python train.py --n_layer=8 --d_model=192 --n_experts=24 --experts_per_token=3 --d_expert=128 --d_shared_expert=0 --activation="squared_relu" --moe_layers=[0, 1, 2, 3, 4, 5, 6, 7] --router_score="softmax" --normalize_top_k=true --routed_scale=1.73 --balance_loss=0.0112 --balance_bias=false --init_std_router=0.0332 --lr_router=0.000835 --vocab_size=3926 --norm="rmsnorm" --norm_eps=1e-05 --tie_embeddings=false --optimizer="soap_variant" --lr=0.0071 --beta1=0.95 --beta2=0.95 --grad_clip=2.0 --batch_tokens=[65536, 131072, 262144] --seq_len=512 --train_tokens=514100000 --steps=4086 --dataset="wikipedia_en"
Below are experts of layer 3 (counted from 0) of a mixture-of-experts language model. Rows are named router (the router's row for the expert), down (a neuron's output weights, with its number) and show model dimensions 0-95. Each number is 128 + 24 x the weight over its row's rms, rounded and kept within 0 to 255. Numbers have three digits each.
Before each expert's rows: "comes before" lists some tokens at least twice as common just after its tokens as in all text. This comes from a sample of Wikipedia text that the model never trained on. Tokens count by the router's weight.

# expert 21
comes before: " |", ".", "°", ")", "%", "}"
router:137133136110089157105124118119140150125129124129120102126137125065105150123146152144104096168069125122112107166137153132083140145147103105091166081157162121123142141122136120145112112100121105111141130107106089138136079096115106119155160093132119152105131109148129129124100099145167152121
down15:151156137127139118129113142124081097127112120103127143140102092136170132132147138141130125086123147122118133133154104124087127116178120160108143126088139126124131107125142104129100143120124116126123118114096124145132121122128126084122162127154107130132129118066146092177113057140114140093
down16:144108109129119134127130109137129078118122119124143112099148189108120108145119121127103131141126155099109108151157082170120121137126147122101172113140140121106127138118121103140121128136164149139151160118129121132132133127134151143128101122126123090205128081049099152108162111137139083073
down17:057094101126110170134133119130115123126127119132128082082163131105114133140120129129121154138097108135148093121116106081166158103175140136110132128194139170136119144113131106144144128114071116118137093127078160083126086104120111114126140112133117178152120146150122143104115133182093075113
down18:129130128131114146134133128153114119144136128137133096067121140089128128129134173130120115125148124153123078143136166145130137178153123142106134144164135096119164110104133157095085097083154127150124156127132131116082128113162128141142129041149175138124134130125106128115213157146120116129
down19:115133145145120107115115123131078126126143125097146131135107160157132131097106119117145124193130167156071135117127144124131159065131112117144133081137091142145127068163127145121141153152130083125134179173128144106128151123119127131160183146158131122114130129151132117141062122118099132117
down20:116127106194135131127115132133122119115093104122127128125138130129113144145123133146105116106103121135074121092111142123126137130172125186124134102096125156150012129147171115132097155092150131154150132106129122114147123130094132103132131124075123140134080140125109104194134123147123179144
down21:151125111173135113121112134077147094141178143149193102124108091127129107133130133117094078120126128105146088105112123131143176119154192162129128083154127125152128131102127082123111085157114128134142120123066104094127159149118097132136125147140127100112117141124156159102117117154112158115
down22:149121122138147127144110128144122123071120141086090148123144110147137102084127187069105114114143122100116119170104056136126117137130147126100139131104126161132109128111112147114128170178180162133117111115129122140110127130143132086149128117117136161103102132127113135144134131126089138142
down23:138110103151144131095086124136116099093138123126114144164087115129143139162131130161133150167142144174118191125151128135157124172148080106132134116143117093124063148130136112126029124110157126129137091129142146087146122130114136126129131128137131115124108125102127167118179127121137197115
down24:128084113158164128143118170120080163141143145131147144105156077089106139143138140138114124138157131123108109128122116118110141090150143128114127117150136128131150127132135092121100135119103098145130199138122152125104076158067165096130099108101136137055111122121136123128094115128128129169
down25:139101137125154108131146126144143133150129108123139048132123123097087100163132072145118152119111123133128127137111128172132155151086128124139127116154124128140125152145092068110127094102143126121134187128128131133129126122151141073105193116176139090127138128131132124139148110128087134128
down26:135123133111104112127106185086120133109103189103125175123155115139134105127127127142155161137173131091127108119099109128090090139100125140122131146129144130115209126086117182139125123125105126136135128129148128126125101137170170124127125144154131145159121138123113152108135121134137121174
down27:136117141129167128118130125087137120155141101115117148135117142111100174109108106165183147140126090166158130098149163104122130152131105130123138142114128128119155110108092102124166117131081138139120131210101152191162197070117134113126137159156164123102136129129106156123104161124128142136
down28:109116129147121113129154175129128140128125147141121128120078122153117130122148126172135145104121130120174148130093110156138104050147129134111087122115141129130174138144144128090126125122118158165201108126138129144071108114137143132154150155060085101100102175148154136063163128086105175132
down29:150145101083125119193115101182067128121149132100133117128131103125118115099135121125166130107099137149133112127119121136110189139193121153121158122125133126160146092133137134112081074116127127090127115131154139128126104112115105148144103094156119171088131153118143123181114177138108108117
down30:122129128174118116124110138171193147123132113129131153140155136144155127086120147128131130145197111136150190125132146118131136136078128102106117126123119148137111146102132127127194119144090128132111083134110110089136076123133141144125103180152159113147150126125117125070134170121111103119
down31:134088119133148161178120128127171171132128132101116144119156129140121120022085093107141113129124145115120108124130132131116126116131167141128110086113106132153121190141117125138149123166127123126131161119131131061112161128113112081123096131139175114152146116116117129135127132166153127112
down32:130092126139158099126170128110129115106134123168114128137149140152146143108119153129114135165113116169133104105159130086105080106143079144128068109129094138134138117120153123123123121140114128138150134114133115177110100130129099142160065169112134132150169095130143131139130080096135137138
down33:153153134093180135128138091129123146126144056152158073106102106146140204108127087138122113135128128133140121122180150128117127125171137123127129129069142130120095107114146128128171148138108131105080089159136150150139116103140176136130097107138154088137143116185153147128139127081148159127
down34:134148126122105099086109150128076116123112104179142134169122109140092163138128128133149134145180130110133096125145128141140111118051124126187135125126150117084091122093166130098182175127163152128129128104106116157128126151128150146135154103142136066139119183115144130115126108132136122094
down35:147132132121157118100112078135116138118119134129125139148128130098122156121130104102113122117116125066124124112127127140108114162143118108114125100083117122118059122093110139109156103136126062157114134129130136131177136229138114077114122137129106169151092167107170095082127087080124135171
down36:115090125128111137120123111163137135128104125104129135140123130157120124112116111149157170114117068113121140157127152131105129140116180107090125209129124126130182127129122127124115099130121146116128166120165106121129129149130161104106060143123135121154133126125177146149125076102107098127
down37:131154129113158121117132148168069139100136064128132125145129137124132138091129135142128131122088119095147120125132109114101145182088125125133176050128128153136140167135142129097075117125107128169173134085103129119117178116118152159173119165128169130078131149134131125123192094110116118144
down38:078128116128138097111113180134116121106106127129134128127132114078149133150128133133145128104061109128113112131083106110140113112148155129134116139131112071133132105137110128138135054085134184187127129146158107149142110132143128155069146121122111168145085158154140139118130113115118114110
down39:154131123118151130117121149107133119122130154032128097100124127142176116132149154094114125171141111139137123171114114132152133115144161110125114167134138117075127160161120149177139136130116129099150139134203111129128131113124117118129160161124150165148125098098152116125110093128128151134
down40:101143147124154157126162125107159142112130161083126127133113137120120130142127108047118132194132131146158109149149128131121140124110086107143119105147122158122129130122102112137117122129128138170129131126111139132128101129123123159125126120074128123175128116130111064132156115130143100102
down41:126139098126088138131121124133098133112068125085102127146131140168125138113140142160084139108145119154100141106100119101097124064189129188133125106157127125116128093146131201127108110128112141182156109129131188166122165130125133130150150128140129116139149124121091155132146118146135125176
down42:093118130117092151150111163145109129122113127131115139132161094149042102128117107139182087122136148128157115146126125129132159103124130134123143181140119117124147128069093111130075128190129110130128130138155145111129125120108133127128161120092122161094064113112153132151119061149145127135
down43:137142126137113200114107101110152144119152132112117058111131122130113146116127134150153192134129089144127180203121128137116176135120130131161128136158082147127144124141142126097155129130127157107135128132139086122178213118120123113123143128082141108086146107176117113129137092145089112132
down44:148134199120105107127153090150126130137103140180109149120177106112127106155182150126130108118169112172137126171094130156104141126130114136135153138124128119177147107124141126123074152114117172127074126126146096117179136136104133155125124181148140159153139147077132133161085095174130155124
down45:160146122152160134112128123127147132124164131101177134132077168058158130128144161126131121124101123098169108114128129146151095240149138141167149111126105158128126134128114131139151138189128130121134149138081116129136117109166116155099109128151154097103181135136122104131088100092142139142
down46:112120112125094103113147115130136118119133119125123121119133140124147180132119199143119127136146126132149106144128127080127124145101144130104129161075137076120116110087148124152130180127135194137128133099078108100130092090128125115148136099146136149110126126187118152128172112136171138150
down47:121177118057144158126130098109078137152114137139167076130078143139139135127138089172090125087114186146125126119164129107116102119138101138123149164154138149065183159128128153140084141162178127161123157101153129128117132122141117135156126082089191098132123084160131081129074146141142126120

# expert 14
comes before: " the", " a", " his", " its", " their", " an"
router:106149125120116098095102166125106135123178092131096132137084153109114111168087132135130122150108070107122116142102142158127091114154109128154117143149164135084112149111111155110142121124120116102114143162135118136105148121138156159127141145130139067107110142140108083096150133125142148111
down3:080142121120128124127113131173188124117128105128185176106181114146103109072123154126131130180115119118149117124170110156125131125122111129160158138119113117138115091111120150131138114127153123133077087152204117091130117108137129121131127105097088128121103101131150151140114121128137120173
down4:094117098130102144127163102109120181106126126131125153120114116143134140107127107126108115074114129134127149077094124122131128099159151122131145147147099111129059145127119143113133110132125120132180136117102096125130131150117091133135139128108103132092114120125127129202116130107099116120
down5:160121112082128126150097135124142140128132123092134089165138151178126182128128127124113092118126140107123130137134102115124186112134122140146131121129184128142168093106171142161141063123099151140115117089128167128076125137082161149158132129133138138167163103116135129180118131084118069122
down6:122153127168129123115128160104133137128107110136126150127106138133137045135128126119134125127105136137143113139129091096131129127106120137108182079119133123163105126124142152128129111151154140151151128107090141075130141112129120150067094156123150086154158154122124115089128096202094124114
down7:136129130140162100119143141189095144119142153133113116117100127143122133141122104076135117138096117141134100059146134179107131120078128150117110094191122167133124198135108132117136134120106141146112112115142125068123094108100118114123133129138086123128116121125171136124154152125124169088
down8:115132146067142163135117108114084089099154133132145113089152102100116129116127100064142143117172131153113140161113120122130139134129120110132130164125123095101143153116116162148088120129127164122127104094156107172124117122118140136108128116122123143124133154141098151127142126138113100155
down9:120128130130110110112129119130127101124097099129138108119155140129150120112142129121147121127166125156092134134118135123133142137112136188161136128112157120146155139127126125128116142141115121149109176086137122099131125132130124155158174129123130091140163122077128111141127118126106076130
down10:130137086130126107084131148101118098120113103118113101100105086125104130106105101132135140139151162133087130141166110151128116168154137126118076186146184087148128108120060136133127132127143054147143138120143134168197131137131151125126127127107082110158111131120120129087108151127138132132
down11:108147143126120146128086126129128134122136121119119051167127178111143127138156126134180140127118165127166125119129140087166120116171133141141126136128173143131120088130140111141130132096165161097141136151114114149107144098125115130149110102125128115151107091099129053111127162145117117121
down12:125125131115124108154120127173146158164132120148160127129165130101093128116165063103130127148102110144104110161108100130113138158192099114128097120118137154104147141121097131184128181161126130097127122200126122120108132109133126111138169142164098167164121130115099135119117132125125145126
down13:099174133130099132149120115170124134143145132122095117087081139146113134170131137127134132130125095089093121149088110143107135085123135118182126073167129114067144078129166122123115112123106133139169147123127097125125087136116126170175113120110172134136153089122133138141175139126116115174
down14:132120129144132132118104152131126112163125169093147108164112209113096113104084123156124130130093159122130116144110115091156127140116104130094119133165123133129101159165127123137128114110120153138106132108118107130124142138115137168126047143107063162137129128143146133125158129140150139106
down15:136119131143141136119123130125134127127101126110162102102127119104156110124186128131122117131129129125108150127059105118131128124181113144121128159105128135176144062132120127086145118156152185123091149143109128145125125129131151116138134088153087092060110088109150161095113163137170169147
down16:140116108140176134148128128126128132157125126163173084128138128130122127069149128134073117090141129121149137093112105131117144130112129146161112136126113152155183091086112124133119156122132116133134101128100112099133131099131146131125101088156108129142098159145145159096132132138137076118
down17:185119105121150097194152198102125127090139126129127125131114137128143127175173105120135191167121139156123124100062155096128138094117130088123133125105110139197135105116172134097146125100129173134145114106121122102154091149131117159067123137135119133127130132062122137106125130087130157110
down18:131162132122122121097128115140083089138113090118110151097146142127093067144110196128135096102137109100146145139104083145124112132112112154133152098097098079119133132136081131123099126150180138126129144125071146121116151123117116157126180135119131157095139103142169103175116111106153118157
down19:094115111106104119157107151130118136128105141136116118146110179131136120132154111125053124113142124086117128127124125109132177124115129114101149098137112155175119123100143121108090104141129113136110122115153167112163177107086126170126116137103121118114102153140111133117118140138141129139
down20:144118111146154128109123133126180127126125127108130124175163126141178135173107122093077105124110114119096087101123106102119129179098156135132123165131154132140110128127133103128105133125117131126177131100114126122119150050118078140172141127132080147099163159146082126160127065130151117176
down21:189136142090108115083152126073118127140169169110166097125124117083140158087143133160131098174135139107097127070115107143142121153171154136129128087124127121108178132123099122104108106142115130124126110122134150103138136122165145121118100131118102129147112129099087121116133127126132127116
down22:162123100121130110147142129129102159114084128129056132132137128127180162143160128156083154128118134111111123107122134142111122124153095151155129117065109132082131121126136133071089126135138139111168175127116136113127143127147122113121051127142134108097122123164128161187129127105111183122
down23:103093088120126129127139132138150156167121154136153086111115104147170140126132139118124128164123110164129117116102162099144129135139118128137126150124123125132073143127100125114177113158110119130131099146121146117128130130135081123115142177114121094122153135077129120127153142131148185138
down24:138124142133130171149100096086154131139135126149087125138145113129131133110114133143176129157068137111129126118133145146135087117104165139146129118154116115130124137133194142109136087122137126115090121172056129097131151128101121171077135135126133128103125087142101133161090090139123154157
down25:106110103112192136132113126141080114130124123128053116143146134160139120133130104153126120132142152066138128166120146141200101096132096112121175113161119185205041125105099151134096175121135132128145128131116121135089128124136106097120135124171130110126130137135122119115110126124124151093
down26:064126124145112108119136152124183112105111149142140129073165189129195080126099109139101131138147137172129113147145119126125143152124122084122099120143124130134101073130114096138132136122145121129131160124100131126141142132115092169115116153137129132151128138150144125130127128125127137117
down27:131110180084144099068147120154139142082122170128124164133121124141110128153125128143127131154162142138119140108128145195109180108181127174123129128135165126161127142123133059126131070128141105166130139137118143142134133155128140124093119126132145160118143215135092131163126128126121123129
down28:109128123129160130167120127133133127126158139132128146120122097087149125150142129091132109113116138125121136128126122156125183161101149122125132119126106134119128085175148101098109110165120103106130127152137130138074116123108077141129154130158112171095128136166103111109104101121115075122
down29:139128136073136142106122094110168138097129128167124135125116128124129156128094138111103102100174128157126143168179126165133133138130114130121130146133158137090117126105077137129155121145127131095130131176115092117129124138157155137127172179153145071160128149149094139122081145149147191111
down30:100075130138146097177103134154112115146128134144103087139093107124123137130140103108123124165155104129145176128124165127119124099184119117124143165126134130142162132169096083126166105166127073157131137105123087166147134126142140141119141126131172127138115136158155156106065115128133164125
down31:119097127079102124103153116123124140157127130106111130140106130150135180129137081072123100124117195080132135132132150102129109151094133132124137122158147080098052129108135112157125147143159131124146136088083153177132119111154135132122107149120128100160134114138148141132122132105135101131
down32:135098157125135130150138104147121131073139099126172139128143087120117120165139135161124117131155167109166146124121121167116137128123086108093103121108106131134126193150149084148111137160111167137144130123126124128125125127128127150110127128135129127090138099150099113165126076123131129114
down33:122128148111120158118133116122119087103080105118159117132123139104171157189187100121127092116145157151175137104102116138126126115128125119131178148115127070076147126085123145076140155162138127095093124139166112134091166080127105115105092119134137158137127138098137127127113130123112137123
down34:125136120087137134131140144121146128099129124154095123126125093131114143122143132111129103159121131126099128131126130124176103129099137162109151127133086129112046189118098133113130101089154185118121106090148118146137090114135152184163134140190118125129126112087105154110155117143069114124
down35:111162122128122156142120126114125116103135128157138109127117127129138135085130172096120151106157151133134129124135103162067127112132115134208093136186133177126106124132139120134101125143119119171161108128120096128124080194129114133163132103113060116177131140113084120131143113095154128103

# expert 6
comes before: ":", " |", "ed", "ation", "ing", " of"
router:121123101130155154113092125128147133124144163100147151122098069162100149135090120150114120141109084164155115123123120075120167155066148103134142153140137116132113145112146084082159143145107110125098132092116117114152162141122141150159130116133153159146155186165116096084166150136123152121
down3:120124130136162118132131128153140135150148089128171113104119127113129122114084143183143144142107133129130077104128152142154132103141115129144124127169104091147061128114128104165169134124158151125091160148118101115109120131120112128117124171147149118118112141133114130122130141157197146110
down4:126128128128120125134073136128128119123108166126108106147112124068135210152136084143150152147110116130138128145126121115155121105124104153140120130123144088128157108120131157123094132119115155135128084119126126146153148121129121105152126092127128130133144147105123152131110131133121127145
down5:135117170152110053131102134141130119150156087125163152122146135130118165111135127082127155118071130126143139152167109130128119117143137124157065098106149128102134099164129098152118136143142123124143123136158135090149120162127116141153133133133118093082147139115142131119114123132118128135
down6:127126169171124139145141121146116128117098131115178134126160141132153159122157134144120130112123129111157128076142080135138123143132135110133128145110115141096125132150151083125129134125129108124137129128126142134164107126127105124138115133085178115193147136113112136082132153136142107122
down7:148138164130127157107069109176105106112125099144118149152141146128136103109137119100096130119137125128129082124064124185143126091152146114100142119116140141116118093128070090124124116135128145108143103124124116154160147078205125128123161125142118126124126174152100130148175130126134125155
down8:130188070144116094098099149127136126073108138139060128157112120129128133129128097130134129110120115119129133111125139125104063128129124164134144098135135187139166130114120175130107178128133137164123089137127186129108094151164125125161077131139128135074106184127120142130089128170124125126
down9:133177109117115119101132106143115115125155159110128126122130126125126132086148112096169127128137149085106101154127077115174131132113123068112129114174148093169106123115143066163124130166075122135112116129107088128143102073133130152101142124133134138124129112166141120108117128135139164045
down10:135152114166123117116116149108166152150147128137126130141112088127211136108137088137198137147143098131114134170128135144157129122128109126163151135079108124146135119120105133133138149114127116128133141085104128081170149089106118111107119140144129167118109127171116150148109057121116141088
down11:150177134116102094085143119101141139128130171127131120143136150159082101114143123137059110143127126134164149174130096132121054102134130119114115133089170147131196105135129162109148111130143135107135153092132132094162121150128131165127121141098046143052135139157131169162118153111125116144
down12:200131134120143124179106100136124137128134159164102095161124124086130142134104129127136089098124122137127126124125127103128112120147118159130167164131127126122155155139160175128113108136142121143172186180083145142135148129143112118124123154140110097142077142146146107157119118106128068174
down13:100161131098165128118129133118132130075102123130101126220111107136169128134145127122129106124113137084163084080124159167137185111104131118138119148116140118158128119108128124117161074143130098197136106135153125102200130150119106104137128112106119133157099148118123124123122129075141148123
down14:079157138133121165118132142113134149102146116157088067117089170164157132109100129200128152089101096123135164127130119135134177115136125123093128144127148121106125127122122127129129123083095149107141100135132122107151130092076129133089169136110128161125110166149114086122127096107113180170
down15:128113139063119136114124157108111132145111123141126119112136101140101142152117112125134108102164106155093150129153169114136097153142112135149133133132101133136109146122133130122130120137112143143132064145152129148120159080100116136156108097155153136082153097129134108130105144139152130127
down16:160107156124151109177112123146131086110096146103131128114127136070132118154128132136119153138133110130130154122135072134129129111129124126131122135129128130098164139130123131104133103137145113103129127132119130163117099149189129143122144125144127125189114111106137125119132144126160134102
down17:137122094129101126190131143130103149150128200103097141108102105120110093125127124130120131128106117123086070104128165112134149145133155127130120123107135103125127097168142148129129138158129117182110112134100147136185100144130128128121123120128121080122123184127144148172125134079146152133
down18:095191127121155135124133142115124128099100104137122144122136036080131111144149128128090149111098075127182128131144129126157121148163128143116112122100130122123122128106083131119127123131131128123126151139142088122128182166141139132162127095065148146188130123123132112123128141132112110114
down19:124129105153138167113145102158149156128097136106137113163107136138120135126134132121113148147092209125143131108152135124130107121082106143125103122116126132114098137143138112141138124134103134103103118129142196177075141139093160148174153150111124105095104122090092155119131156135125098129
down20:119141194110128122120138128173123172131122129164119147105157128209121128159134143128116151114126149142138135131185131131127131086131125121118158136148149126139087140127163097123133136127130083166179158107082112171129198152126138088129134135137135129131112116128131150132115146135126127160
down21:124139135147145141116157126131135084110104128120116154128130132140171119099094191121110137135119156108123115151098151097131171121127128119152127157131165115121088135081119144085139170151073127172100146166129097136132156136132136061127134122131129146130107131143140114124092138129129127128
down22:125083115120158130122105132130114102109100119105119078095152141122178133123130168162145123103127129121175131105080136132136105112083128113125153133161123046136107128129158102127108161123140091134086121107144121115101124133136105122123127126154075186114152094138115078134053069129144159115
down23:124129100116142123183098178065130127120109158130128125101134061118126176119122114127124179133139142126135101129130172149098140136162132065130089060128158131149019131129129134128114130119136099149095132124142134114123155128107087166115101120157140130120077102173155141148137106129135169128
down24:113054094166099120126132144118121165129105141119106108093132155143132160129140112123130128133099137174139126123173085149106120121218118104108150136125065135148106108142133098135110152138140122165125111137129130183119153139105105149150119112151101120148128155140132144123112124068171160164
down25:128162126106113148076104139099131173120085132129128106115116140108128133144168125139135099104143130111118143117121094133146127134136128132150144166109097155096177092045118128124129176154111111121095134135129131124131109130128130136123142100128079128102163109136076149203127137116130127126
down26:119127140134137110053114128133105090195155128114123104112102128102131120102127159132094113105142125156171138152125129129127135144089112107137126175125107116168101173087110131126087155148134127102122137140117175130121144136124124138146136138151102146144162113169147109174119134100139126170
down27:126119119132124111130134123130123130140118134114115161131127143153130120132127148133108137150165138128105067089125133128114115119096110134120164134088125105164172107133120128064123108133121146079131135131132098128138086105129099145100087133162111137143105181130090108122164120110128125130
down28:120129133135138101130168127131125152128108128129130106133142118127150105088126092172131126129123125126128175103108136150098126121089095099115129126125153128108197130083142116111093172083149192122145126170105140151133126131121121104156127097135112145120134167151123132159130138093114136125
down29:110123142164126160120129134135130122120134134127122157147135140095108129147127119085132138126193108130175116155121125128157143098140100109105115137091144127203163143119135125133095086130126129113173104137105129064136157140160110123143106130164083133139128137121145130065141085094131114132
down30:118087131132112123130134122097116110128124101155118155137142121157138112170149064130134136129128090144129159134132147111119105126144126105130157097108133120124163126096126162095125111102135103124179127093104125084109139138155124146129170150112079108085119093111131092159112132120126174128
down31:128130115142111147138170145132102158090105141140138125166128128103125118127179128137181139120133097148106158169136136127130148100101120132181155128121125145147163121100129170110127160204154137125114120118101143157097087138126128101163162154079097140125121124142123129130110159126126126179
down32:113140115083113108097109132145200147127151111128128149097136145133116070119112082143132107136114128131112125134089074102081136130145113131157061126102142083127074101129111118118139138110111100151125142165131128128199139142101135157130170123111085161152097135144129135127112101130140125136
down33:155118113163127184094093130105127125062138138121077119147121155119138115138131118123142120125131097184120134156077129135102131145101133101120174107125134200122130115113136129118123093172123149130074123119123139117129097147130089131171138126140136118136101183128128108132135128135087106124
down34:116114153119135114129163125145162085114153123152094099108103187149109191138166114078172140158112079091204129128125134116096129126122111059096126126179065138127128150130120128105159121133129146161144125132128137122136099078141128109088157136165148108101118127133111110127125147123060141096
down35:131125124135139140094128138126130141138074132142108125147162134110128108106129082165175201111126109087134153139116155164121107112141153133147122130131146135136102137146112117118121132114148157139122125120107162125130127143096128134132128106130151145136114118133148130138027147105131102115

# expert 2
comes before: " of", ",", ".", " and", " in", " for"
router:160163150120101131119148106142100138144114130119159110089173113110120170096124110114142130075133156157151136137121100092169121110149114133106141193117164107142127117115155130120135166142096089095098102126087097121129155136126134127140109149093130183093115143091134119086136133157137157124
down3:115165135166134141128137155117105113132124150136140099079094177144133123085147124087120131159124081096155130114113126101134120164130116175184158088111115125086172109156137164143124118119117145133131202124141106136084108151143149151114124110136152101101114128097158122170124130101141113110
down4:177157144155109131129090120160144135110101091133159172122095119094126120116112126145144150047135089139122150129115045141149151096138133122157137117050122140138079098079147130139102120130084104111133132160146128113132161112108135128135160090154126136135139119126130115089135140096118117115
down5:139154130117117150130158123123224132137126126148128165150102138162123096130134163122138144108126126127145129140136145134142103149108127120135123132095137147112138105098124078178125130067128131117123147146117101099138134150129138080135099097119107080113089128119167127109082153134140119139
down6:148170144098127143135082132124094160145102097122078138106116133067113118102134085060142115142112144155044140111140092106104118110134095120143176139103123152112121124160125150143128120108128124134150144121107115137124116135134123138137091138096127132135129142107126137120132155137162171130
down7:131173106154147120173149097169131062121133124104169132124145092146125170128126168130112124083176101106105135136104096122145161127126149149122130080160137133130136126102131130102087153098128128133130112185080155135130098128131111158130121143105146158092111096080105120110138084124155124125
down8:080123144162133147149130189082142100073149084120128112057131157170124114172101145116113154117150127142153065126134045117144109129128120104130143093141150066133108128117139127108130116130130113140121142108123144114133077152109144122131079118128124135123132137131131121133127155130135119139
down9:092099122137113116106128140106151081127162121089126129138157057126138103122142090082137116156143121174121161085151111131126148122095151164142078120107138148090123132129111109172135052170105110167115143131129164117154139134106152112112147150091122110189107104138125143124129151156149119133
down10:123112130120180124131121149134151133144189168161135126139089123168127137125124133174097147137130142112127141122116186145102132131160109129093081114127089110123168178123144091118148120176117108175140127110154137132129119148128166117153127126128142084122154133172128144145132128137104124156
down11:156140128146112121094131121103106142122119131133114132119112125132170106136127126102134108123156164129046197120145150123142148122099087127155156136118155122114128124148137119163111075173107128147126127101159180156130120132148135156104110118142114147131169122130123147138081126087133128131
down12:139144109116169142137068140128084159051139111115118144146108105132127090150111117082128074125103128082142106126117157139092119117155122116137139165127170116146103125148091164133125126135107165140128122138125118127128145170119123091118120120111127113116118113145124115143112127098094139118
down13:142134158130149119080121120117109135108112142154129114141128183126132164096121100141169126136131154123159108099159117140132128157129103112115127135105146149118145126124156136101126094119122163084161115120101129147126143125142178166116135166127180100123178127132157116116130177157153115134
down14:131149125127129127107111136134052142129064098128143111159096137140129149114130128128131084133114168135160135147134121104141177136131104096137163115185192147135101125131142109102163160174111140128144156106120137129122107128147064162132162144158133139107149081137121083133079124137162137125
down15:104141146144126129137152126135144107140138125069130140105115131154115111154123145139152046111092117133127152125150071160164095107114139075141201133131146156068123132155105081132144131113141116092124134133130116155130138101122129082155156105131123138106090142133128122105156120139111133137
down16:127080154114140177077171077133128112127125183129140173128122114153137147188170119147075112112128133120100150135126082107130088127135167198117129148159110124116141168129119125099116098122119111105082179121135128145114132127141178062130123133131157133128121163164124117122150111092105133129
down17:135076151133126133128154116136130143159128165113128182071141100166104156122121098133123120147122139128115165116117116129174128162175066099117096141119165097163097129080129118124130132117123111146163161120108115123130155149132152136177130138114150126139143129117074145137123136135126177160
down18:125128152107122134131109135162092142132077142134122112100096088142125125129137120104138117133127150109103165139139106094129069079155133145132193073130100108133112100111141079125118122120128103160149106116116121106119099128111097127131151131143169118128144160111118119136121170133157137027
down19:107093129126130138118100123148142131107122176099099088121137135135161155101139134127121167145136144149126087114136137090163092133155115120119169121077092129170083123142133076135133118139106172162139095174160096091145159126121102118131152152151112141114111148134101128128121128095125119163
down20:143127156143129137135128128124143128092163099154122133133165137175108172139135172126132092136120108148185102123129116124152102108138067110130158109109173140106153147143157114128177126177162130128149131140128138135121128116162131103119120137151098078137125115082143101127110097093133096158
down21:150140117113086146147127119134089126126124154124118073157106137110135104104154139131143118115150132128186136108130134131155134120109129122109130117125128147102152145104131072133140125142144127141148141125092150117133108128113130140075167176116111123155058170088152172106098113122144140134
down22:148125117149181131142127173109093118129138147139098104144154133124167130132122129175112136137113122121153135161096150121071177163119111146131120126097140109129207124115121190127109139115108127158069087115094122129148126128131136100128128127192131083116121125130128166125132112154107127094
down23:112155062137139069157156157114124084115095159131142144127131169112125186142131143128131121078100124097092130137140136128124142139110108137108168108128150141145146124094125170140116133124137146131066078127050131149135145079092114187159178140102129123118108133135143132103071142078177187145
down24:102137099143125064105141127168075135125141140123109150146128098128120124152112098135131151127128085150116086120149116136085106133130144124139089162166105112125173165104129112141135180121130138153142113108124166140144122143144135145134105135152109131109096129092140123153123156200129122084
down25:088130125154132152120127154127139128144189097153154132143134139182130201108134096068130141134164159094145113090124123100126133178116104121128123137082119110122102123130113120110187112091127121119100116129142138128115148104130070125124103172153116123120091147107144121132054134145146125125
down26:117102144163134135134130132146138148128130151137137113122125111110118129141181164173159180128118164129125174132128182151139113147115116159119126129140140112129130134168118109102073087128159135097116126116137135166134088130143122125111121126114131128117130130106115127178127128107168133128
down27:165196159122128128153118111121130114096110139107134156110127138088078133108117200132144135115129126167070152126053132169125144179125127165128126133143116133118123099130154165131087116074129084113127111144129171113141152155149124128107141102111170165142142128129092081134128110093127082133
down28:121135162126095101114132120151116138161080092144119095163093126093127121130136090126165184124145122201087127155067120136103129131121131120149115153103088129108137136122122191126097134118133125096150124085128117140093187121116067129127147103128123124127129150118133152108129165165119079074
down29:114074134137156127111161174121123116183164151125182155142164096113118102133145168140102125119143129129146134128145119140123124136163136127126069126107145133165113112116143159105181096128130113112147127146100186094120091099126160116131114154128155103106128152060143126174152103127074124152
down30:130126116172103134118126114151163137142125133132102108129167154153138166131129109127152111083118129205163139124157132158129141137124181137111095119093140173130099129126130137114073163130127112105105123125154136099126124173128153065115112128133140142130168109131109150127125132085170144133
down31:096111118162128128092122146133132128161111120112173089138095176126097114126144112146128125155168156142112090128112119154149157101106102145174121134150115139140118081159168136136112152128146104125159144073150161155129129157128137108080098125144109165128126117128091096103127124120138128111
down32:106172135114138138145136137132098129059118139128117128156125121126088144124127133103117081155115135143139129141128132142127139138106141085122117119148132112127162158087147120118158032132134130120104124075122135118097157067137137119085125122116162134164145130131165088058151122151077142157
down33:115148129076115120138151108142113116126153131126152117128152128154129197171132136136166111105107117124129128102092140116080159098148131079134128166167125132152127135176106181125121119147113148169144102142101143105154106130138065158148132151128173134105143158113129156134125116186114138142
down34:148138115131115141135126137153114133072127089090142122119104122070109132118129125109118119143089124110128123129147147129123128154141130065125126125150164132128144167132131128109127114111134161105129128129128131098193101153124155134136124143136064115139137142102147093128178119107114147134
down35:138121134147130117107155138114154144132126147138133149156121106131122115167115072130152128128122103104111144165091151123152158183167129147130121142117152187109152147116107129110182127124110127138129124090127125079142128110130111089141127104139133128120140158127181145126074124125075135125